Below are experts of layer 7 (counted from 0) of a mixture-of-experts language model. Rows are named router (the router's row for the expert), gate (a neuron's input weights, with its number), up (a neuron's input weights, with its number) and show model dimensions 0-39. Each number is 128 + 32 x the weight over its row's rms, rounded and kept within 0 to 255.
After each expert's rows: "comes after" lists some tokens at least twice as common just before its tokens as in all text; "gets" lists some tokens that make up at least twice as much of what it gets as of all text. This comes from a sample of Wikipedia text that the model never trained on. Tokens count by the router's weight.

# expert 21
router [117 163 151 110 139 162  92 159  48 170 171 171  94  92  83 151 158 122  84  51 147 143  95  96 122  87  84 143 168 133  65  98  97 164  87 169 100 155 166 181]
gate1 [128 156 109 144 105 133 141 114 157 139  60 140 117 169 111 134 172  81 163 145 126 120 102 112  74 201 139 110 124 136 169 101 118  98 146 168 151 133 117 133]
up1 [183 143 108 129 108 143  68 123 145 144  63 164 138 150 146 194 120 156 169 137 142 139  99 150 143 146 151 112 145 196 164 104 100 137 150 154  89 151 142 123]
gate2 [150 176  89 176 140 117 159 139 136 101 147 175  98 126  97 145 128 101  91  99 134  95 101 166 121 147 148 115  72 159  54 164 152  88 171  87 107 126 164 137]
up2 [118 144  66 161 113  84 129 170 109 142 158 148 127 182 100 113 147  74 114  91 168 141 141 167 177 111 124 110 108 169  82 142 142  90 139 144  92  96 115 113]
comes after: "0", "1", "9", "2", "8", "7"
gets: "0", "5", "4", "7", "3", "6"

# expert 39
router [146 128 117 130  93 126 107 156 130 149 184 156 127 101 108 154 130 133  76  98 152 138 156  74 178  87  84  92 126 163  84 107  84 159 129 199 145 193 141 145]
gate0 [115 128 133  53 120 110  96 101 130 187 115  94 115 121 140 161  72 130 158  64 137 116  57 184 131 124 112 120 114 162 167 140 108 115 131 118 123 166  86 200]
up0 [199 115 123 252 125 112 127 186 128 119 152 131 119 110  94  79 130 116  80 200 130 167 150  95 128 100 118 175 112  97  95 114 189 188 109 117 134  86 142 136]
gate1 [135 100  77  92 135 113 167 139 135 158 123 136  79 170 147 226 143 104  94 115  77 154 156 125 134  83 159 156  72  92 103 124 142 164 149 108 137 181 151 134]
up1 [156 163 137 158 140 122 105 149 176 122 167 108  80 170 160 119 128  94 105 153 118 163  46 125 125  94 167 125  88 137  87 170 121 145 185  74 106 125 109  81]
comes after: "9", "0", "8", "1", ".", "–"
gets: "1", "0", "9", "8", "2", "7"

# expert 9
router [152 133 172 122 112 115  82  97 108 117 146 138  68  96  95 165 106 164  34 121 181 111 106  81 153 135 140  99 181 113  40 116  91 208 137 160 158 120 140 140]
gate0 [129  59 165 146 112 123 145 146 145 144  92 172 125 123 109 141 157 131 114 155 132  89  77 104 113  79 107 163 164 113 156 170 183 125  94 183 195 130  96 172]
up0 [139 161  96 124 164 191  92 152 141 152 166  63 130 102 121 138  77 140 118  97  68 142 152 167 161 177 182 153  85 148 127 122  49 164 141 117 127 140 168 110]
gate1 [118  96 151 131 130  89  75 116  76 105 130 169 157 102  95 118 111 179 113 114 104  97 123 130 187 116 155 105 181 157  40  91 198 152 124  63 205 167  77  92]
up1 [115 151  55  84 132 193 141 136 144 163 164 116 153 150 154  98 163 118 100 118 143 100 101 176  45 121  64 146 104 116 133 116 118 115 133 187 106 131 181 111]
comes after: " |", "|", ":", ";", " in", " /"
gets: " ", " Pld", " Year", " killing", " Season", " #"

# expert 35
router [174 137 113 130  55 171  77 123 119 165 157  98  67 124 134 133 152 114  83 134 133 121 164 142 152  75 156 153 151 147  79 112  75 182 167 188 106 178 131 142]
gate0 [146 116 116 105 125 103 128 123  61 172 152 128 129 107 158 151 133 146  76 100 154 105 129 158 137 146 143 167 108  97  77 143 126 135  81 165 132 144 103 130]
up0 [118 141 150 151 103  65 145 184 163 114  99 174  62 200 138 120 156 129 141 135 147 144 116 112 136  68 101 148 139 168 125 145 103 110 125  81 168 107  44 140]
gate1 [166 191 114 105 119 130 158 133  93 161  78 172 149 158 151 151 113 118 107 151  94 145 105 144 157 119 114  51 141  56  76 174 149 132 137 150 136  96 161 129]
up1 [188 109 106 147  84 110  93 168  86 131 124 147 169 129 156 129 146 109 149  98 180 106  66 144 120 117 174  37 184 127 127 153 116 178 143 141 204 149 147 143]
comes after: ",", " in", "|", " March", " September", " May"
gets: " (", " ", "–", "(", " =\n\n", " ["

# expert 7
router [153 182 177 101 124 102 107 129  71 142 115 174  54 107 123 140 143 136  58  55 147 161 145 107 161  75  79 149 147 127  37 127 108 178  85 166 156 103 160 144]
gate0 [ 80 157 158 118 152 106 125  76  83 127 166 134 113 149 135 124 197 156 127  80  71 153 158 171 149 167 134 183 179 153 146 111 150 117  94 176 108  95 172 176]
up0 [158 159 153 112 212 133 142 122 124 171 182 142  80 158 133  97 112 126  92 137  78 107 162 163 152 109 115 167 184 114 106 114 121 135 100 209 181 147  66  96]
gate1 [149 151  62 173  81 123 109 128 165 137 165 115 165 102 146 113 135 149 109 124 110 118 173  76 134 171  74 101  92 146  79 165 109 103 140 142 156 105 139 185]
up1 [146 100 106 109  93 155 145  82 121 110 104 147 135 116 157 126 171 149 153 163 141 122 109 135 185 134  97 149 137  96 121 143 202  99 137 115 168 139 175 175]
comes after: "2", "1", " ", "3", "0", "4"
gets: "0", "5", "9", "6", "7", "4"

# expert 26
router [176 149 154 119  87  88 108 106 134 165  99 107 102  60 123 174 145  91  79 111 121 132 121 108 172 126 126 138 144 132  74 126  74 121  99 193 112 118 170 136]
gate0 [120 152 164 167 149  59 147 126 158 129 159 144 152 106  96  98  94 124 140 155 114 146  92 120 136 163  79 102 106 156 104 140 147 174  51 178 170 102 158 136]
up0 [ 59 162 141 118 137 134 146 110 132 138 132 100 116 147 128 129 181 121 149 144 145 114  59 136 102 116 113 133 143 117 135  98  86 145 143 143  88 124 112 103]
gate1 [149 191 142 107  95 140 178 153  96 141 116 139  74 174 105 150 132 158 153 140 139 133 149 150 109 151 188  92 179 132  96 158  98  96 148  92  99 136 129 138]
up1 [127 102 179 195 170 101  83 117 109 122 142 110 136  67 104  80 118 116 117 167 166 142 134 113  84 126 152 149  80 119 143 139  85 137 114 179 163 111 126  94]
comes after: " ", "1", " (", "2", " $", " −"
gets: "1", "3", "2", "4", "6", "5"

# expert 40
router [143 141 135 134  83 110 120  78  91 201 134 176 147 131 120  96 125 125  78 129 147 101 136 119 157 130 140  74 143  93  99 138 103 192  93 194 109 115 177 158]
gate4 [106 159 166  77 169  58 118 122 147 121 163 130 101 125 139  93 118  87 147 130 132  83 134 108 161 108 151 134  88 137 135 126 159 119 115 176 177  75 122 116]
up4 [128 108  67 121 122 178 145 122 130  69  83  72 130 116 127 142  96 149 122 128 146 130 143 133 140 164  87  92 118  87 154  95  92 103  76 112 147 176 125 119]
gate5 [148 159 147  97  88 106 123  89 111 152 135 117  80 125 145 131 127  88 129 133  86 149 124 155 130 131 161 107 176 100 182 130 115 162 136 180  76 109 136 131]
up5 [ 55 166 159  81 142  86 138 157 137  74 178  86 104 131 140 145 128 173 176 147 150 160 131 115 142 148 101 157 159 154 160 112 185 159 143 158 100 117 103 122]
comes after: "\n", "-", ")\n", ";\n", "\n\n", " •"
gets: "-", ":", "==", "|", " •", "\n\n"

# expert 34
router [184 148 174 112  95  92  68  68  86 111 136 210  80 116  90 142 160  93 105  93  98 140 128 114 181  74  99 102 104 108  65 133  52 151 123 157 160 152 160 129]
gate3 [120  97 139 124 145 141 123 103 137 129 133  93  65 155 124 123 105 197 112  90 131 108 101 152 132  83 119 155 183 147  87 125 132  76 116  78 124 178 149 191]
up3 [170 152 168 128  63 114 128  91 128 129 105  99 118  98 175 251  98 159 147 152  93 114 139  59 141  56 154 111 140 138 155 145 113  78 153 127 113 100 142 133]
gate4 [145 124 126 133 113  98 104 122 120 100 165  41  74 142  76 171 143 104 139 118 142 138  91  89 148  71 169 135  73 120  85 116 134 126  60 105 140 166 152 137]
up4 [134 135 152 185 117  95 186 170 110 102 116 199 139 142 153  70 177 129 176 110 124 106 106  89 173 149 113 113 170 178 144 157 135 151 187 117 164 152 134  96]
comes after: " ", "–", " (", "_{", "/", " ."
gets: "2", "3", "4", "5", " two", "+"

# expert 41
router [155 129 187 149 106 139 123 141 142 180 134 124  92  36  91 130 125 138  74 105 135  84 116  72 134  97 106  91 148 130  54 113  79 175 116 180 124 109 170 179]
gate0 [ 66 134 164 159 128 159 109 110 147  98  90  69 128 157 137  79  79 135 128 151 140 108 187 149 142 104 138 126  53 136 156 125  70 150 128 151 111 132 112 171]
up0 [167  85 111  79 129 101 117 152 160 203  99 173 132 129 122 139 117  94 188 136 124 100 193 147 173 116 163 116 147  90 110  97 179 134 108 143 179 133 195 117]
gate1 [120  94 170  92 165 135  99  96 117 165 168  81 137 155 137  75  94 115 123 152  94 158 148  88  71 112 129 163 129 149 116 143 150 103 162 131 161 148 146 164]
up1 [122  89 132 109 151 181 136  92 104 113  63  38  94 146 169 148  84  96 145 207 115  94 113 141 102 136 103  80  88 106 174 166  87  70 143 119  86 127 205 134]
comes after: " |", ";", ".", "–", " MPC", " Green"
gets: " ", "0", "%", " —", " ·", "5"

# expert 50
router [136 180 166 153 111  90 126  83 128 189 143 196 102  82 130 155  79 127 118 119 132 137 110 119 155 125 102 139 162 156  89 126  72 178  84 161 114 167 115 147]
gate9 [165 165 183 132  76 156 150 137 152 105 135 139 107  95 121 148 143 103 126 119  60 122  97 109  73 129 105 114 129  87 127 142  98 127 144 114  83 132 106 125]
up9 [146  81  73 111 143  89 106 170  80 115 144 124 108 104 110 105 188 188 156 133 145 156 153 154 167 129 131  62 110 195 117 133 140 125  65 156 171 104 101 134]
gate10 [183 130  64 140 148 165 116  89 111 142  83 141 105 135 123 145  66 113 117 108 168 136 156 131  87 158 183  97 131 131 137 175 113 174 142  92 148 182 113 138]
up10 [137 127 107  74 143 112 132 170 104  97  84 150 172 159 109 154 103 145 127 140 124 117  72 166 145  85 117 100  77 100 178  95 117  98 151 105 157 154 126  84]
comes after: " (", "4", "5", "7", "6", "3"
gets: " /", " km", " m", "0", "°N", " mi"

# expert 24
router [145 157 207  78  78 123 108 148  64 150 118 211  85 102  78 186 108 138 117 149 153 114 153 134 144  88 106 128 160 153  68 113  12 131 124 119 159 122 144 178]
gate0 [153 126  78 199 116  90 164 107  79 112  99 209 144 127 148 142 185 135 114 168 112 108 193 122 131  73 167 104 185 103 121 124 100 113 104 113 161 133 123 100]
up0 [112 119 191  98 115 145 126 133  92  90 164 111 142 117 136 155 101  74 149 128  61 110  80 123 168 169 127 110 135 147 164  72  96 148 135 152  75 147 117  47]
gate1 [154 105 128 130 120 137 140 199 129 181 145  97 143 125 138 141 110 197  90  83 176 132  84 153 162 133  83 106  78  85  71 164 131 143  84 134 120 151 148 159]
up1 [120 163  70 111 157 194 123 174 130  59 160 129 159 136  90  91 109 118  57 138 121 124 159 126  88  95 107 130 125 196 187 162  92 125  92 156 177 120 140 106]
comes after: "1", "0", "7", "3", "6", "5"
gets: ")", "\"", "%", "}", ".", ")\n"

# expert 23
router [152 150 135 170  98 111  71 124 127 129 151 173 101 117 132 154 167  98  92  87 104 160 125 116 144  66  87 104 149 122 155  74  93 187 146 169 175 118 166 198]
gate0 [139 166 151 112 118  83 122  89 109 135 155  96 141 105 111 114 163 172 117  94 176 151 143 168 118 167 133 116 101  41 131 131 138 162 146 124 161 165 149 138]
up0 [104 122  79 154 132 143  90  70  61 153 110  77 114 113 162 138 165 126 100 112 197 169 147 162 128 177 100 162 138 120 155  99 173 166 123 136 125 154 179 126]
gate1 [161  99 128 147  80 158 120 113 118  96 117 149  98 103 179  86  99 123 126  34 103  98 126 194 148 135  74 155 107 133 215 152 191 122 144 117 146  70 144 116]
up1 [185 110 128 231 115  98 137 108 140 120 102  94  90 161 160  98  98  90 122 112 151 144 109 111  92 177 135  74 114 138 129 104 175  93 133 144 141 110 130 115]
comes after: " the", " \"", " (", "-", "==", " and"
gets: " E", " U", " I", " O", "A", "E"

# expert 28
router [201 115 152 118 105 112  93 144 122 167 150 149  86 126 117 141 133 163  77  97 156 133 139 115 146 119  97 140 180 178  47  91 100 147  60 155 107 157 153 114]
gate0 [120  79 135 165 127  73 171 125  92 191 138  94 102 153 131  90 140 144 136 108 156  89 117 120 158  78  72 138 189 151  89  78 123  68 105 112 146 128 101  85]
up0 [123 146 133 178  85 185 150 151  77 150 171 138 110 153 115 152  82 200 132  98 114 138 118 127 156 119 172 116 128 179 120 133 107 140 143 112 117 100 130 117]
gate1 [149  62  66 165  73 131 138  82  62 158 194 136 155 106 125 163 119 119 135 108 123  77 159 154 167 125  85  89 113 166  98  92 135 127  41 202 169 167 138 131]
up1 [ 92 169 192  92 154 128 116 159 146 116 110  96 106 136 142 120 190 102 130 173 131 175 161  56  84 171 126 184 160  57 122 145 149 139 211 116  95  70 135 153]
comes after: "3", "4", "5", "1", "7", "6"
gets: "4", "8", "0", "3", "1", "7"